Experts of a small language model.
Experts: 64 experts in each of 13 layers, 4 picks a token, a shared expert of 512 neurons.
Training: 326M tokens, 6672 steps.
Below are experts of layer 4 (counted from 0) of a mixture-of-experts language model. Rows are named router (the router's row for the expert), gate (a neuron's input weights, with its number), up (a neuron's input weights, with its number) and show model dimensions 640-767. Each number is 128 + 32 x the weight over its row's rms, rounded and kept within 0 to 255. Numbers have three digits each.
After each expert's rows: "mostly gets" lists some tokens that are sent to it at least half of the time. This comes from a sample of Wikipedia text that the model never trained on.

# expert 27
router:127127123137130121139165134116128135100082135175165082163132135113127097157161111111178098120124155140147109065142097094181093159152121156096158098100153146169093145133098082123121133137183089053080131123165087152188077096177129089118124158162129096189163079108145123147219086131151048184150135180106116179136208162145115120116113146059121125147118128135138090162123104083086069100151
gate0:098112116150156142152088138102103139107117066172152170142132112146102125081097120148158093145157126196133093122193133161141128123160106132067159160131112110090052121135125117102099156187077102113132154110137120119172134111096158098095112131124165181124169144159164157158154131070168087170152051112178098073085079177151121155167165104184097126145145120167100121105166133154103138113129
up0:127139114134150113119091112081141153105101111167181138142146116160104098115153102164128081134118103217094117126146091149095108099177125112145146167068153175095074149171112112168089160211103119113124130120144094152132112100087171136098096129172135147142175124149145175150158113053136102135133105126096111091142103181172122095126162105118149141093088111125120151121117144175175158142108
gate1:110128091094183135114148121176117140141130148161052151145127133147166152077092064160060129150128125097133175136109178087142076125093092144114106071082182186179128128135119069183142096110132062127102115105160102184104146075063120080110118129142148133160133098087155132061111097110103169160171140163208128139143107180139138115098077214106193167119147156116134091071130116128126180148109
up1:097098115157135131163103160096134093085120119107166131169125129069105137108147164103140137113142141165113126132138124184112134159140147148132135187154057096127103124164155159077113162208134154188140116125112164130160101171137120171177136067078130174094152126179135126175154138111209069099134090076061189108142193110131117158112135122117131101161116069110111151124152119160124067143082
gate2:120170105130143090114143143169076167128129113115109162144089117161081109149133117089130134129147126108140160080095147118112123135124094176147053126138183165104135079114035145109147079153084100134134181140168158137127176138079171143114129052162221151174065087135127127133124143138149126114180124126131115105115132131186141123122150126139120121084137107195122157127197146137100192155076
up2:095164120113123118107141113161118122121139133124132165117144110147129073164131109088109156128119080138200147076123165130121163078159107149145041171144164160113155145087085168127104073193137071128117130110114136152119148114057175156097130058138192153164074098134141114113126158166123162138162092112093121089104154148129119123089153114123127123074165107199080128114209176084156155157066
mostly gets: "201", "202", "200", "199", "198", "195"

# expert 16
router:099137117118161140155132159088082103055129094116126161160191099151139091146071137160098141159108095219082092186191126095121103167129087136087167173110142079071125117121085100110099143100145177142155093100120085116098139067147076097114082105084115113158131175129170133173109146134115113087054097118106133103142137129128085120170134092148099105165128168124127123119093091125164122133115
gate0:127114185192072126065132118106136162100160100133153146113114051112181130080080139116139193125149077088094112152148150059081147184128070107131088123143169097077126173129111124162075076149123100140083031143163112108130124126139152170083150102032128145061173092124148073142077149091087141102214128081177134160163108192116153133113095140153170133093129139106136086106166152138090117107132
up0:163095130090193112147117160218168164118076051098091094134154130099114098120096143196158109117088108153242127114156130115116088147137116138136129080141170111112058068130095141066135130088150153119127146143105139152102107184107131092133119148232105084122153135133124191104161116105127076155105114158073098118166145044144157174144112142115094169106084119173196171133094177124143148147111
gate1:122100118117127147113107141102096104082151155097138191130111099115134050121147079104089154125154150106122135091098115118155113139125097141125138108129148073192147146118112150122162131136071135134160142065123124144130123128134226110156147104129201171117121109145135099096080103090173146200090125112129154098086132096108140118089098109069143148129138154194066131176095133132142192153096
up1:068072160075125140115117161106133091118156112139168158199123114156131138104109156068095108163123105108102080137123097113091185142150123184036074109093100136148155125118120139128144116180198104122203100140102107146152118143137171132180151097172117060063157078106138132065145078127118150157126107154121118096113083121080115137101105191130146168089079082124123159139175098100139164138063
gate2:123150154093140087164154147086114090153128102166181117156146087129136127151128138165156138171116112100165149132183108125121131163132123147157123092097121123153139162143147121111101106203145112128162167138116137118088123135173112169145110093074097125088127110129123045140125130170172092176166175056146138129096138089108116160154124091153127195151102132088119102116125092185069119126119
up2:141072148147155157137132158108086167141099181112141112137119127183125165097064149148160171128150165155171168120150113063104127085113126087084149117130147099131142111137074149172125130117096155122075126104172120103146090093144149094147122108127129093092133077141090178109103168151111074133159139146087135089094156137090083156153056086104121112208127128137119129137154158096118197134147
mostly gets: " tick", " \\", " ft", " mi", " km", " cl"

# expert 54
router:167119070132137104134133152143123120065150207189130110178115172126129157153103164134099118092121144089134135146133117107167120139099154113123108137058146151117120185131117120125069128139165142129113134105185096152138161156122155102134141124157160083121144075138096077160180108125111169050118140106095119075142081162118096108062161163133146089121093178172151128109083093165106115120095
gate0:074158126095155117059129115170092158086161124147139096133046149129125107154116135199111153071144173115163116116113130121092154120057169151124148172092104206136138171095079152144080145159103170091128090169126083072157111132102142088103077161125200089108069206132165102131178135180138111074152113115191162119112111157109111166090155142157145085197150158107118121158149139153133124158142
up0:107097128133128141156074123137148102126127137171213062128117062194132117204127166148129161165157143113136118126108078082074143169092074128124097063133186144138179144089113108146144157093144173095142158155143118128044159108159137109160127153156238083161153161139025086097133132145113055127110107144125122105114103142082079126110113182120141140117125133108082150125095122052130156129107
gate1:151093155150147175117121176192136104090130116188145181113149183141131175103116097126132094138125113167155100088070132160132163104155126140091175119177151112223141157090178164109134107089117162142156131085096123175131167116132140103210143169123111129103120147052133184075179122100118078122142147108178092082151114149139135123090100079126130120117211128124126113084087185103181182143117
up1:156130108135142117140109117148083172093128138100087089122125099133140097118181128149114162096173133138104151135143177096124111068155137175137093130151095138115179120146150069136121144123134132152144171150152170123171109172104077155091180142137169120175104137132158126125166169132099113110126075125150087186126135067172130143142115135095148137092071127173130130079180088144080154100118
gate2:143066105121130100100117115167120100127191123105109155130098141098122114110096152091190148176107144152078114177100155112156185177122184141130094125133115056121087139135131154150140122087103091213110146156080110124107120122118142132134143150131174172142173111057090122134100108088133092105120161111099147185170153146098129124128149175111162098080133134102069132112150115200177084130156
up2:098131111132104102144121087163092153125168137183091149157092156116119105119108127084153140153101124140094137166164101090199094215096106142138136104136099102085070150106166132113151146153136081151085111134138137170094155118165109089149128105161130154125161095122134113176166123081165087140151156163144131161149162119069157128135166145151151118128123115095118124164133139140221120174132
mostly gets: ")", "}", "\"", "%)", "'", "\")"

# expert 26
router:081135130118158138152142144091132162151106125178112148180156115115155077110135116080138109120126141158101116176164121117111124164134156113149147129081121152119084119144157107180175145155101148167129163080124102099112152112156101124148069084144084168131138081145112106109111110108082171107110115142136093112135160086094102098102105100186134125181139127145137119133099147140125056160150
gate0:150089121063168113120087154158135123164142142169175168091082108146049068110121170157145113140176049110141180126102170141110119124095066113113144161115153146090120117117125107181068121117055100115152140064171102112138098163098100172143119126181135137177183137161145169139083078122171154127121113131150128143124143075080175152132132138161146165136137081159124132084146121135117106116189
up0:095114113111138120155141089087080104144077135082096137172153094164118165167108109100131130139117188117105098120202167114108140158114137108178166097084147169178166091104166125098138107112145135153134105155158103122155137138148152081068056129124161091159121135052087096136149091116143106139162168129154155108077169086108099132116076092108106158094110179117161107153146098141095142110118
gate1:115097165101157119092153151162088129133190134113104123189114132149108154129043163104141144138051121111154150087171086124099129123100154109122137132159134091141125103105182144108141090131084118093173156154129191160167117123081147145101088135074099083147111177120169186196096161153156103109150166154189084154086095154123162166179148084125141154108161184158140116139108144094083126130167
up1:079090065089171172168079154138142161130110138092121146093155164157151136152118135141121144168176140114119172160133131092118102185099184068116115111078147111152128155099119120111147141142106037096119147114138148203083084172126173135083141158128121111108116194167112101142138124105123118186127099134162100153141132115131176160089123093202149199102144118102094130131122079042160175120144
gate2:147097130108154087118073130163136107178130118125122113114115168135056134108143127115114161155186172105164056142150121180102149086114145065149145096145139204165104116148062115139123134129128051153140091104149102146147130060117149114160091066102117111144094105194132130159134143139071119158156140093116111099052105145101118102137130167140049168163126148158117091183148125231114139062169
up2:086103176109186143157088134151124125184139159089137127141102110092122149140119077112116122191139164089153081143188090141113125182112113088141177117138132169102094133153095150149167069152136073102131166094159098117160129063134138129155113102132130101119145139108197178133133164209090126172120122147136068093088127105056107086144136144143043132130101122186125075129110146193130129079156
mostly gets: " all", " film", " out", " part", " series", " sub"

# expert 3
router:168156125139152073183145070177096148183120077174114115109127078162098157113147141089180128101095131162109141105126115088130078095087111126096133168121058124134136125156080101127116134106124175224162139141120169150111129108114099106137084105238141112135165101114166142167204102139150102166114146145088143110144128179116077152131123148105130099180123154125130111155161179172094104139147
gate0:143135124141163195150125153132096144122161096103148146157173085173103140178108128171114101135164086116100153051121230141144155157133098104141073097100035140119111159138092112141152110093174119155148124126127118130104148163115133148110131129173216126159089158148118127102107120145103176122112117144114136127175149165144127094146086174195152040112145094134125142123099144088104124164171
up0:107176137110167163139085132166160074092068150196153127095124117092168150129112162135134191114177145173166132133131139081125162085164137146157089150128147166147110123177144101147131166132131154101112115105104177114119142163090156111137069101144120106108169161057096127101124126142153149115149098159128108075153088088139113115170112135152157121148133094208123091153165138097178141128180
gate1:123116076168164132125091100155027125134140136126114122139140110108104111152126204071140069117182118145121106180116158102113113134105104135135136091139153082147112172152098159069143069166153131140150107199137109122093161114116106116127142075087161123081088205145165190174139124116114092107180134085170079125122144147119117163151081087119081148101102185157145146085161140108034126203140
up1:133140109123100151134083153146175115097160052130146126145140140118136148127083140137051134181114097106178185143085196124156075119169152161167170088154081163150096145142066140135139087145171184138161096106125220037110132113150136108207094094096122147240105077055143151145148106224146128090144140110170123136132144088093151070098087152112140144130210096102034107125150101160129114159185
gate2:077134154156105170114170178118130169090145145141115167050112148116120067134094098138121093112165137106059077090157173092107062121102102153135188139102142154098125129127167167152107103121168151148098119091195100115119086114184141137139178133093140134162118152119183127110136149139091121115106087113149144091116142139153112187142122104051103192134143127101093161107162134146120134078096
up2:139100102122152123140127118151081158133123119174164130168102108091132119149081167140104107139196143155113148092123104119161125142159093134169105167136090100117144110124089088109113135119129098090137172080127093095134122112077073088093090145116115082181141144097110158183175104115154102121117124108125123081115082092125129147153144116144109162136118116169117143136122146137072149095122
mostly gets: "67", " Union", " Germany", "87", " Council", " Congress"

# expert 46
router:111183120126127146109168094131151106175096095126086137155167127063111088141112132075154121112108105135097178113107120111124093119117120164120163138120089101101104073215139110136126089098146138074169165077075101116084182147109092114109071139119093207153129156126110157170176141101116180112168114134145099144162138079090122126116113065133178124145153109127164167130100044131175131118121
gate0:120132120112095117141100090188169201169099140124145200108148123164036142169097156118121120173173139138188163153191114084113127154109125134092098121145156134155139112144125182150147099126129136088104123114117069112117107103104174146126199073107100089131108190091137124165155115180139117169129114049229113131084140101157105172068077123101165086090131137101071099103100142090170182118167
up0:162143116090129096105148113138206172103095134141131152117187135198174124148054120197116092124077168107155131131132082161140133137133090139125131100117154065175160109156175106122140115074100118134172127128174090125085192080117151014175163099178152103148152101149127140161107179138118125132090111119133061092114147053156120178083147191122097096083164135139106111145075135129122159120136
gate1:083145171134150076073135197137081109069106089153095072138173188099139056132188137115139232115120158137136143140115104142098124014102159124146138108124102175113129107107131092147093116181071137147123146156136118154154165109062143130079135135131160151176175097090125117094082155093118139126116092136161145142121108117121091127158156107144107097092116092183158045071181101118145190086107
up1:144153104166126038074164182111137156109111091218146099149118157153156039088196134134179194113134168156149119161105126103122109106125090121133115116153110152132113091193161124141119121184048093106094087149106127123111174122152168136095108109113102171135191135091165107141059149132169174128083106099151121128173112150155063108131191123128112128093150113158170098121184134170213185085137
gate2:138178167176091078119109103134151114146127106128115156127123106092096168133077132145168130093255088100110162135123085101142189131162162140155096150143133152141127030152085158184095093117110122107153149129149140131146118102092100186139123127135102122109104191144077188107155130126091090091118127157228130134130138137139176218070175152183127156080116149070130152096116136156107169150180
up2:169079097153120118114107142120196133146104119046157122102176121103132134122100151099197135128167107084171158156127142143143142129159133133132076142164109200111110101116082161125158111123111100115163111103114080118107152153129156151148172191164124189182156123147110113123108154118128126098110124126162075125112178137128158117075119150170167134094120140097110112092143091110121143137082
mostly gets: " member", " support", " service", " organization", " case", " services"

# expert 6
router:133056065101127162103116085117143114105148070102121163192140121151157167166122255098128192158145157057108141166076192150189124166160096141134168139100189115120105147127145112109113138113075129102142162186146133145109056104079154154132146195135073102076112148106144162113093093176106130124115121159134140129069122136156185185078109140107131146116144137074131106116111158140170097164134
gate0:139071069145151156154186103123089186124174183126086136140162118226156124148053195109198097099179108132179150128127182122144134102126167106177082138108180145063088171165066104158126074155150110109084089110160097135111112107124135175113126129051193154101130105129157142117082061139134171136183171130114123165102123085155099121130128160133127100105113126115144149140170160157129155140132
up0:129147159164124138128123164147133109161115146111115168141132132085175116074177102148043151143088170139102166158122093082160150137142091114040165167156093064179167150107139106108050129135195111140150129110133148095112116153097105087121131098163145097115133052169135125160125139162152145097125104113112158131069120141128155159112142069158116147095191122108157068106103104082121136046086
gate1:205132163130088124128116106108130130112174060120119224173132087184110125111081195119111169176131148138159131139097122112161164122074134166164119091175130150067083168075073116127108132147097133145149112125125139116080173126094128095135178132170113121132133193171150156111159101130165087162059143127165122121112160108061080102071146135134129150101180119142116177199133141113122071173133
up1:072123118111149143150084147143184169097115178111114099114095158113178193080132178146164156178090139087129159111097082092125140122135093163170112069147178087099063098089082106143127112174084172065143173090145206124111127078186125141166166101139126104151110144136125127140119121136069165156049136155067105143106137154101130087114134103126144147132165155182151119144099069164106145102075
gate2:148161099077139130162107117100152112167100074106052119132171176148089069108139161099100094075125129102096086126138133107121155088060122143083111113085158079151139128128125155172149146147114175132200132164167099114105169171064094135151162097152127104094142153192105201166193121144069079127090135150119099151149120124136104143108132141167116093122119122101163106162096089137127122118169
up2:133109109099097127156107083138112147158079144144079129152115126124072122065105173063115083132127075111153087086189189133151110119065116132064105118104138166132114100113186106089106124152182108050207126158128127142114119110163153169148177073176104062150141197154096125124189131143120064093108125182169084145126144099103059143134123096101146131161139146127116179132127139129127083168149
mostly gets: " the", " The", " a", " by", " an", " A"

# expert 11
router:109141126081138093147112083093166118109085130170104104080135122051086083139158176104129174105066170105117141136127123039112103154124129180065098147120122120117116168115143150117123102113112140148129103109158121101078144126103132104146060159182167145137157124115106124130139131111105128141151127135129123117112169111147157119107065131108115130108125120075123114108083128155196145180135
gate0:164140133129132150089116094156102035175113085111134122131071151054127150137127099122068130119160108092169169143102121175124142104103150158090159160093093128076112165145100154145151115115206103149184120106183111121130107112125174118127094092139141130078154128068118138086124107101151141120107101137121095163114123140103148134136097088142109126113096107181089169111076101073135130110110
up0:111117178102132099105128089099166134147086134077140132173148104149119067099062160118078185132138121132130216105128113109124178154161120142128069171117062130088113207119085161137088114135157115086130053140094126081152083070092156118179108140108109143116184082130085121082077087132163106106051141150090171138077126115146111101117116101148080137071088155135226154176086111065062092126057
gate1:096125161131180052161072106138098110099169130140128149067132118122116129136151172097136148161107098170133202124133120109170104139197145139115109115124076101129123160121144146131113100074118120129158129139145131150121104124094168110108127128149128090111120112106150159139118099146180190089117083123161140143120148111110095146142112127102117139145094091167122161134117181105140072144157
up1:116140126196094105085120103123101189139087136174084160134136135119150137126143180112135134128104131150111123048162155118121108175123159102064168081190149095070158094124112067165146099166090150093140136128088082106084085124119164160092143145101154087148112124154155106114082138085119171127099120115124143130133137183149109133128044126163070141126108074127126130087140136117145100147096
gate2:101078162151126120134114179135073122119152065117142185084147163112109123169111166062099132117099168153166068161145122079113152133134154045089091077161151082105063120104171086161124104135140182172107114146119138114109132128105149148113126139097111165076130120100164156165142127090181055141114058138107089130156118117140132168122115211112086121127158088082194101111106117108086131106166
up2:104189126138147137083124099159204112111151141104138049136152117159046080106128158205150128117124108101116163135113156135078139168130136171216178117168098128160134134143100117042083176136153143155112096130133113146138077145166147095163123129082153113157145110152120133075087089144130101092172151128169125152148174121122107140119151084140161113152115118160132091123123163120156155145113
mostly gets: " group", " number", " Center", " Division", " line", " director"

# expert 28
router:138118080073154064140136139104144128109147086111142182073095155117143132123145138103136129127111124101124165155110128175124085079160110113130176136106116089171150148132166147131191145151131139103190115094169112118122135135107154197153131107088126148153045170088128185177059078173132130226127143139108100117134163167187140155142150178129049094148174080172127128101163165135092147087112
gate0:149121116160216130125156107151139143108164121120111144141116067139073163101148153102161097176154089161091124147151188107084129134072120193092136110196068150133183084065173150154163122111055114177117171099139126135096098088096133182150168125193088121117148125101105144093140160180107127143151174115165159060110099076115136117107128114166123102137103129144093184109185155163103151175158
up0:124170143093095132048101135147115088146104073089175096198154205124102090138143149126176113162143122120109172150097117132128126113098125128144122087179086089100146124112093121102046131201103228132123149124087101129182125141095108138112150144097061146152141152153126121155142148128138103126111084121158114140090110137082153102160175114089096137107099101136109124127131113152199086120126
gate1:124146091109109135091134115175104151093092130097150123180062090152132118113157169149136136112116104078196063147118130104103099158126136159148108099162188141198200103132137085148113130094155120119190189132150108134160111094127208135070145119102182166127114183140071154121123165159121068174083149119155068123167148135180138114105161117163162048114083184060111085108104111112107143161140
up1:128081089189196152196109113124105140119111095201121122134170126117157120149150074130120128096162163123171175107122149133131135099127129129065150130068115118034133146121113164155135156157151129097112128145111149075106099149091106142122120116138081148162132090112170089121112145100144166087066086146088135118114151116122163155050107142111118101117129131189118075090087175150177196135137
gate2:091148103125096097187154124101105095173085055072164104128137195146156106095087143152172144116060066123090118144156083168112120074119083171191117100118156099104109119094116173131091121145103166111139199066111105149125117113128187101125102175112118149129155144160080117175104159150070076131125090123085136091134154092073150085115091059135095137116135136096159088149147121082083153077127
up2:123105106147071110106107166150101123118065168128117141110114161182135134121138154121114185138085118151092134121166060127072109110132071160109137114135166099096093135191170102086137049102141158100128109156132048097125145079164093109123119147163146109083170179102121130178109119113159093166079104127040133147130100091136118114133121146075150115097153139104126156111155157108152091141154
mostly gets: ",", "),", " |\n", "\",", " •", "):"

# expert 2
router:129134104091172141130195102141108079103085134107140131100115177111134072100117097174126133069104150198071147144149108115064123123084088174121154152117081100123056119163158163156214155146145162167146152136172117064132089161193111144130129102147151136120154124131169114139092108080135140213076053120111108059126089102141089153138106115126159100113141040131131184089169142107146126135144
gate0:210086143116134091112138139170150091061143103152099195081177163113149152143112129122134117107175197140000132079133147209139107136064169138042116117125133092151059194067105157092094174145077126140074080157069117186150136131106111148089155140148070100122091144175115137069085074118163119153108109129122132140091116116126100124132149165135090130153136112117175133141108172134122075101102
up0:072117084151168120099122125099116164115101141102134102132084160108181159135206137107157139124078117047102088189117116103155125120108161095119169106105083174113103079099119147158126214143121096166113103136167088139132089111136132129090120131149115165146091145158172143162107148146127089103115094155132069082112217088149147146121143127150149113172119140095110092185113140117152133145129
gate1:156086168145160165118138163062140132088064125127167139142098138096132152156156182189141089136216215117127096108121122140179135155069115134166087111171112204131170172121187106127117120127160148103161111145137081079154216095136164179109147206065153120101181093083185140118071095088125102133086137132138158063151116112102129144137172129104086128117149071120110147132134149100109138185133
up1:110096153118081139180134129150100102163175173075132137131157119103114113079100068125153144122093114093112118099108128129162089151096162130102134052136092076180132138172144143112125081150121080081175149154100158128129089175148129151121109173162128131102114146150165113125101095122103107135135118163107096174184134181130086138110195141158155176138073127167110122131092118144178115091119
gate2:128143115103137109143091156139098107131082165144127122136106139134163099066153160164117163098146156156110121133145140116100148097133103169181135104141120148102093141114194110151122176072141150115106148125202106105177147112181185151078118116090069093128152106142102141177161145192115155131095055139132168096163102099129098142167151132176104144111101075174094145124159119080142159143106
up2:151098160195107155111138081185132134120163102102109134120135111128072169169082108071120084189112140099169093092123148158159129173114132103071133117075159117157137140124081144061112078194105120117140103149065141176083104125062099109180189161140168136111110155120156155073133136112124081125156164106141094193086125176111126138099114111100134126117132182104125094135113118150127088155166
mostly gets: " in", ",", "In", " In", " July", " March"

# expert 30
router:122092068196109093143197099084137148114122146171176120149096128165111108149105161117098144102113067119084135138039140142141097137104122191088136154093088176135132051110125108126150131109145132163130082138152180144200080074151104121133134103096134061158171147086125085096130117120114144147094130075121087112084105166118136100169095123078157087179111167093120128117080167120124124117106
gate0:177127162167119151147112160087121124118091168139078172105109076117096122144113145094164138126132115142109152117128196139187154150167078122076096123113127139122084192139119162122165140159095103090129116127113140150167098143179209093136179137125121183144088104112118064132116132105189098128127102126118133170087158174073089165116131170198170144124124168178094186124162127146149142174105
up0:139137119123183128132144084128098147113169087115160138100112109089150123149127042129116111140159159136080133174153061137115095118128159112200052155103106102128187144093128100129169102151120141120110111091174122103182139154086132193089123081154168093086116147155111147112128152155108157091122115058112131096171094075163191189100128099093126187098105125150137079108132167088108128111159
gate1:156115145143157096133160046098128107050167087175149157065170136138148145102184135124124135139126108090144095139119107118110118145147151149098066022132103096117151120069145118137152178121081156103174172060125107185153155136121164151122079120144176116118198150107093117120116121110114173080090162094150084093066139128119119148099074198130113144137120118087135091144094140128177154132167
up1:148101148139173083133098161153152123116105175139151138162103146088125076134125101116175151163158124133095171094149154151143103133062094098147185174116128111118092123120133115132074119091164131098080087137124168140115084120135099071179168129145135080104090114164151141134110130118108139165119121162111099121165124100088090150170156095112053074085126135162157183097115067179169122064144
gate2:121082170120159181129125103104072025114086116142114089091140141148133090162130128139075154081104112125165084083117108157146113216127180087066152118136095087102111121129141126142146131104155150191090154135130107160090115091095131129148088162172113191137089157069145090084121181078119159144133096111129122172075128186118154098139132139087121138165083171128102126152137115167117130161136
up2:090081118161107122154119135079125146138090121169072095160179071174139079096132193135117136113086145063166125045112088197080119187136078150109072087135142151130142150161132151114102149095170116110116137142075166151084119065141176115073119126136121186190122133094129085118127126083118138102127169173137046142112167145076098153106173181065114123153120167086045162211130098153109060090167
mostly gets: "201", "202", "200", "199", "198", "195"

# expert 1
router:131151133152114135108095094135104161150088111144095146075148061083142126067103110097080145113064121137103103133147131169123094107123089148115181119130090120107114111141140091151181122100168151187124105137088177175072208131124100099170042106185085141198095137091120098166113130108152128121192158178140137127163153118136111116149116118135153114173135139151146152079151079104132114143114
gate0:185150153121170149124114134139114096163136144141159167153142096174129103138086179141097085064125100093137138144086172121131165136159119123140151148172120136165103113159073139122167114103123102118160150100091180119088118130098131146133115159133131125126143099140112132067079135069167075117155146113102109167110159112163114130115093141126108124142164109143145171124126079174096086090079
up0:124097098138056129138112158174126167158146082152100185153136113151102138143155182107134189194146112156136184094159123179085129044087132111088114154135129101110144173142193104121162176167121173113213110165120107042115143098137116140066139098164100150173135124092168152107160108158152179133122108122167085098152141150154096087098108096108128131112112160136099138149101128109131137151159
gate1:083059086147128090171072142158164061105114136175183139094103166137170166164142199130138179199108111073074190140114064111138117169104155102129126123120119083144086110155123143142150129074103129170126101101132141136037090173041137117120152172154110131075091150081123168134147153142108123129113167132126077154125118115108160177121174156107086113146152120108073080153147152147096122111123
up1:206137185167073090105181113093167114105115137075129103106139095167125098133118116124139079105083168124116121132124147153131144127192090157107092152095050101147128217090143096145121083128169073131130114111122128104183071111133140147123099085036129100125128149188108059150098164106080175180164113075143179154096088096124127164137141140113139160152170116133151156087134106135137136131093
gate2:116129087123159136162112070136127154144121047136135070128114077101093172166091081137149159126146090083110127095108132155144092155117052122103075115101188130159115137167143116137113072116134143113145103133166136124111120138070171144161147129138112126143105195098112068108140131157134138213144134133153095182063159107115155194108112133201132104107099127122079083112123165071115101147159
up2:152185122121132143188092145118177131098123137146117139185151102207107131118154121171114124144132119170105157131101145119117084123125100111109097055109133136121146111167125074105148107133098147145124081146153191132137149177121069117169084150082091115149128119136164101155165109141139186094153097087126140070165113104172136143146144153135117121140206186116132140171097131123106112146121
mostly gets: " sp", " g", " Sp", " sh", " show", " tr"

# expert 8
router:126139099022102114096078159071128131170135116109156177150084141154116138155144184118155146096148138147109171181172094132171150113187145085153129105163135174154126148114167099067111086174147141071119158101125117102111082118166109185149129102151118106177119118154093163106157119115111125176094159088123060129131104125130152084188151103098131148081103072102071188082117157143119150135141
gate0:105075097086179125127097067104160084129134158118066129144192123089139140105150060158165131093167063124150110133103092147077134106148137171105165104115130143160163113169071115109144120185099157166195103101117147132099118144093157144132143091165117118181110100099171133114169113180106104087176128146105128080156097134101134098107121093113170120121101129146155104119121124151097117190090
up0:165149131172113118110165222152064157144138115146153131133055103168155104102146134132112128127094179112120135121114211123158094130077113114102114131171094122088092187071196140194100119120200082115140147159112131161151136140064137110130110149080129166063120172141169115103075121105149097116090090091129147180146148156164113131137059143129097118130132123178141126075148114117165113118176
gate1:096114089094157155130147092077091162189120187130127136107123152111138080100107127133137202120102182098192145149152117123121135165080181122216128138145201128114140149092123184187146115156128210082138081175132138139166160115151150172089122143120130137146130123106139081162154141089114158143090054166082097107168166098133104144095152135084153117138086105123075123197146118125171107123117
up1:099100173163150134100147126070105150097147123120108124102126081119056177122152118103112141108104102181205110121121091096101156155126129117107118139150127119124129120161072204137149150065148228133160180102077189087158145139120120116124122138139163064144120158105120117122107112141137122145062106115136128088174091154147149120131147151149141125161096144160091165110091135102124090146118
gate2:122136118134112081161124111137152149153145073137106157088077204139098106107120166111125136132181144147100133092186112173111082180112093083135171153118171140145117127109163154128129108170107131125089179121066038173153139171153129112174096112179184163092113161152131139135141178130105123113146101093120058138133124078091146207105074163138146121119042132068154135160163108118126123076164
up2:136142162105125128144108124158160129168152167145121143106107187118076082092144136134142098073140124206118129172188150142172070131119166146049107134111104135190089159116173122163093104152080147124126162122121088148175111149118171163122098126168157165102082126137126114115140137149157201125147130143129112173154175124092118152065160145116167168120026169072100113143133131077109112080170
mostly gets: ",", " and", "),", "\",", ".,", "',"

# expert 55
router:105115120128129162185129189156167103135143136118141136160152168142083145149096114071154119190154094078074109149139148067104156089175125129093101166137136074120198110111122131118124157131167079125102138131113115104169139083143111140135159170159103147097157164154142123113153182128163114131127172158123109162156121109064130108163113127156110165062085085116116153144123135107132130089082
gate0:129115177050146136136120149139160141096122165179148107139114084111144132179129161150159071172157135132104119125112142138132094120121155140089126080099139129172147097112133092130179109143128110077150208104072172091066123107153085144156131094076081101179114132154104101205125147164064112136202127152213125163086176124107104106126162122094086213068115162066119182120091132083099117159162
up0:106190131159075092115153075122121115161138044076084120133132149122132100083118126055134147074109119132154088107183152110157149109112089112171131109148075131143130139114108147148118135156171094121132081166174118158138161144122198096082135141150183135052163106088166150113051119126170150143102155135042082137130109196153120159126078156144156089189156129201137089126178115176099168159064
gate1:083118165092121052129151138109137144127121132124107152127187087126085109129082091194203142149196150182180180145110184159096138075180164088188067152118122173155101104169116104130090124099088102106097187081132110173160102144160148107153103134182109152171079122129110106116086122075071166169110147104167114154119114131091190039040112076084148182179136078179135125068175149127132124110138
up1:114090124139135163079116140148156155160144121099132125134148142059067132103135168147127123159062111177165132143129161146128178070146159120108132082115122170148149124089124055074152100104061182072192116156124133102124158130180134155118170198102139138153175164087115145089111118140146126165112134154157108102092095143102149098132070139152147124141119086072125114092082097103105108156150
gate2:109188116115142126158140115176068103106099109134145168132105081160101170152121137122135047099107186130161164110145138187144121099110089140109116092149075094141115164168118160101153127124144115125145135160102118109149116091161093160179171153125138098103075153141117096117138107135070129171146171155155138133120128159142180154183110083110155176131141085140116138156129161134105141115152
up2:109059146171142158053124153178150148094197082142138164084151168093159069129081175137112104185184076190122134173104130119124109195132178125148116115090170110100075100128090111088115125128109075124127182105166134177103149110119143143126163154120087135137156117143146165112074134156131034048181110086095115099150059104058086130096150151149085140100085079052139118120137134115111115135105
mostly gets: " and", " which", " who", " or", " but", " &"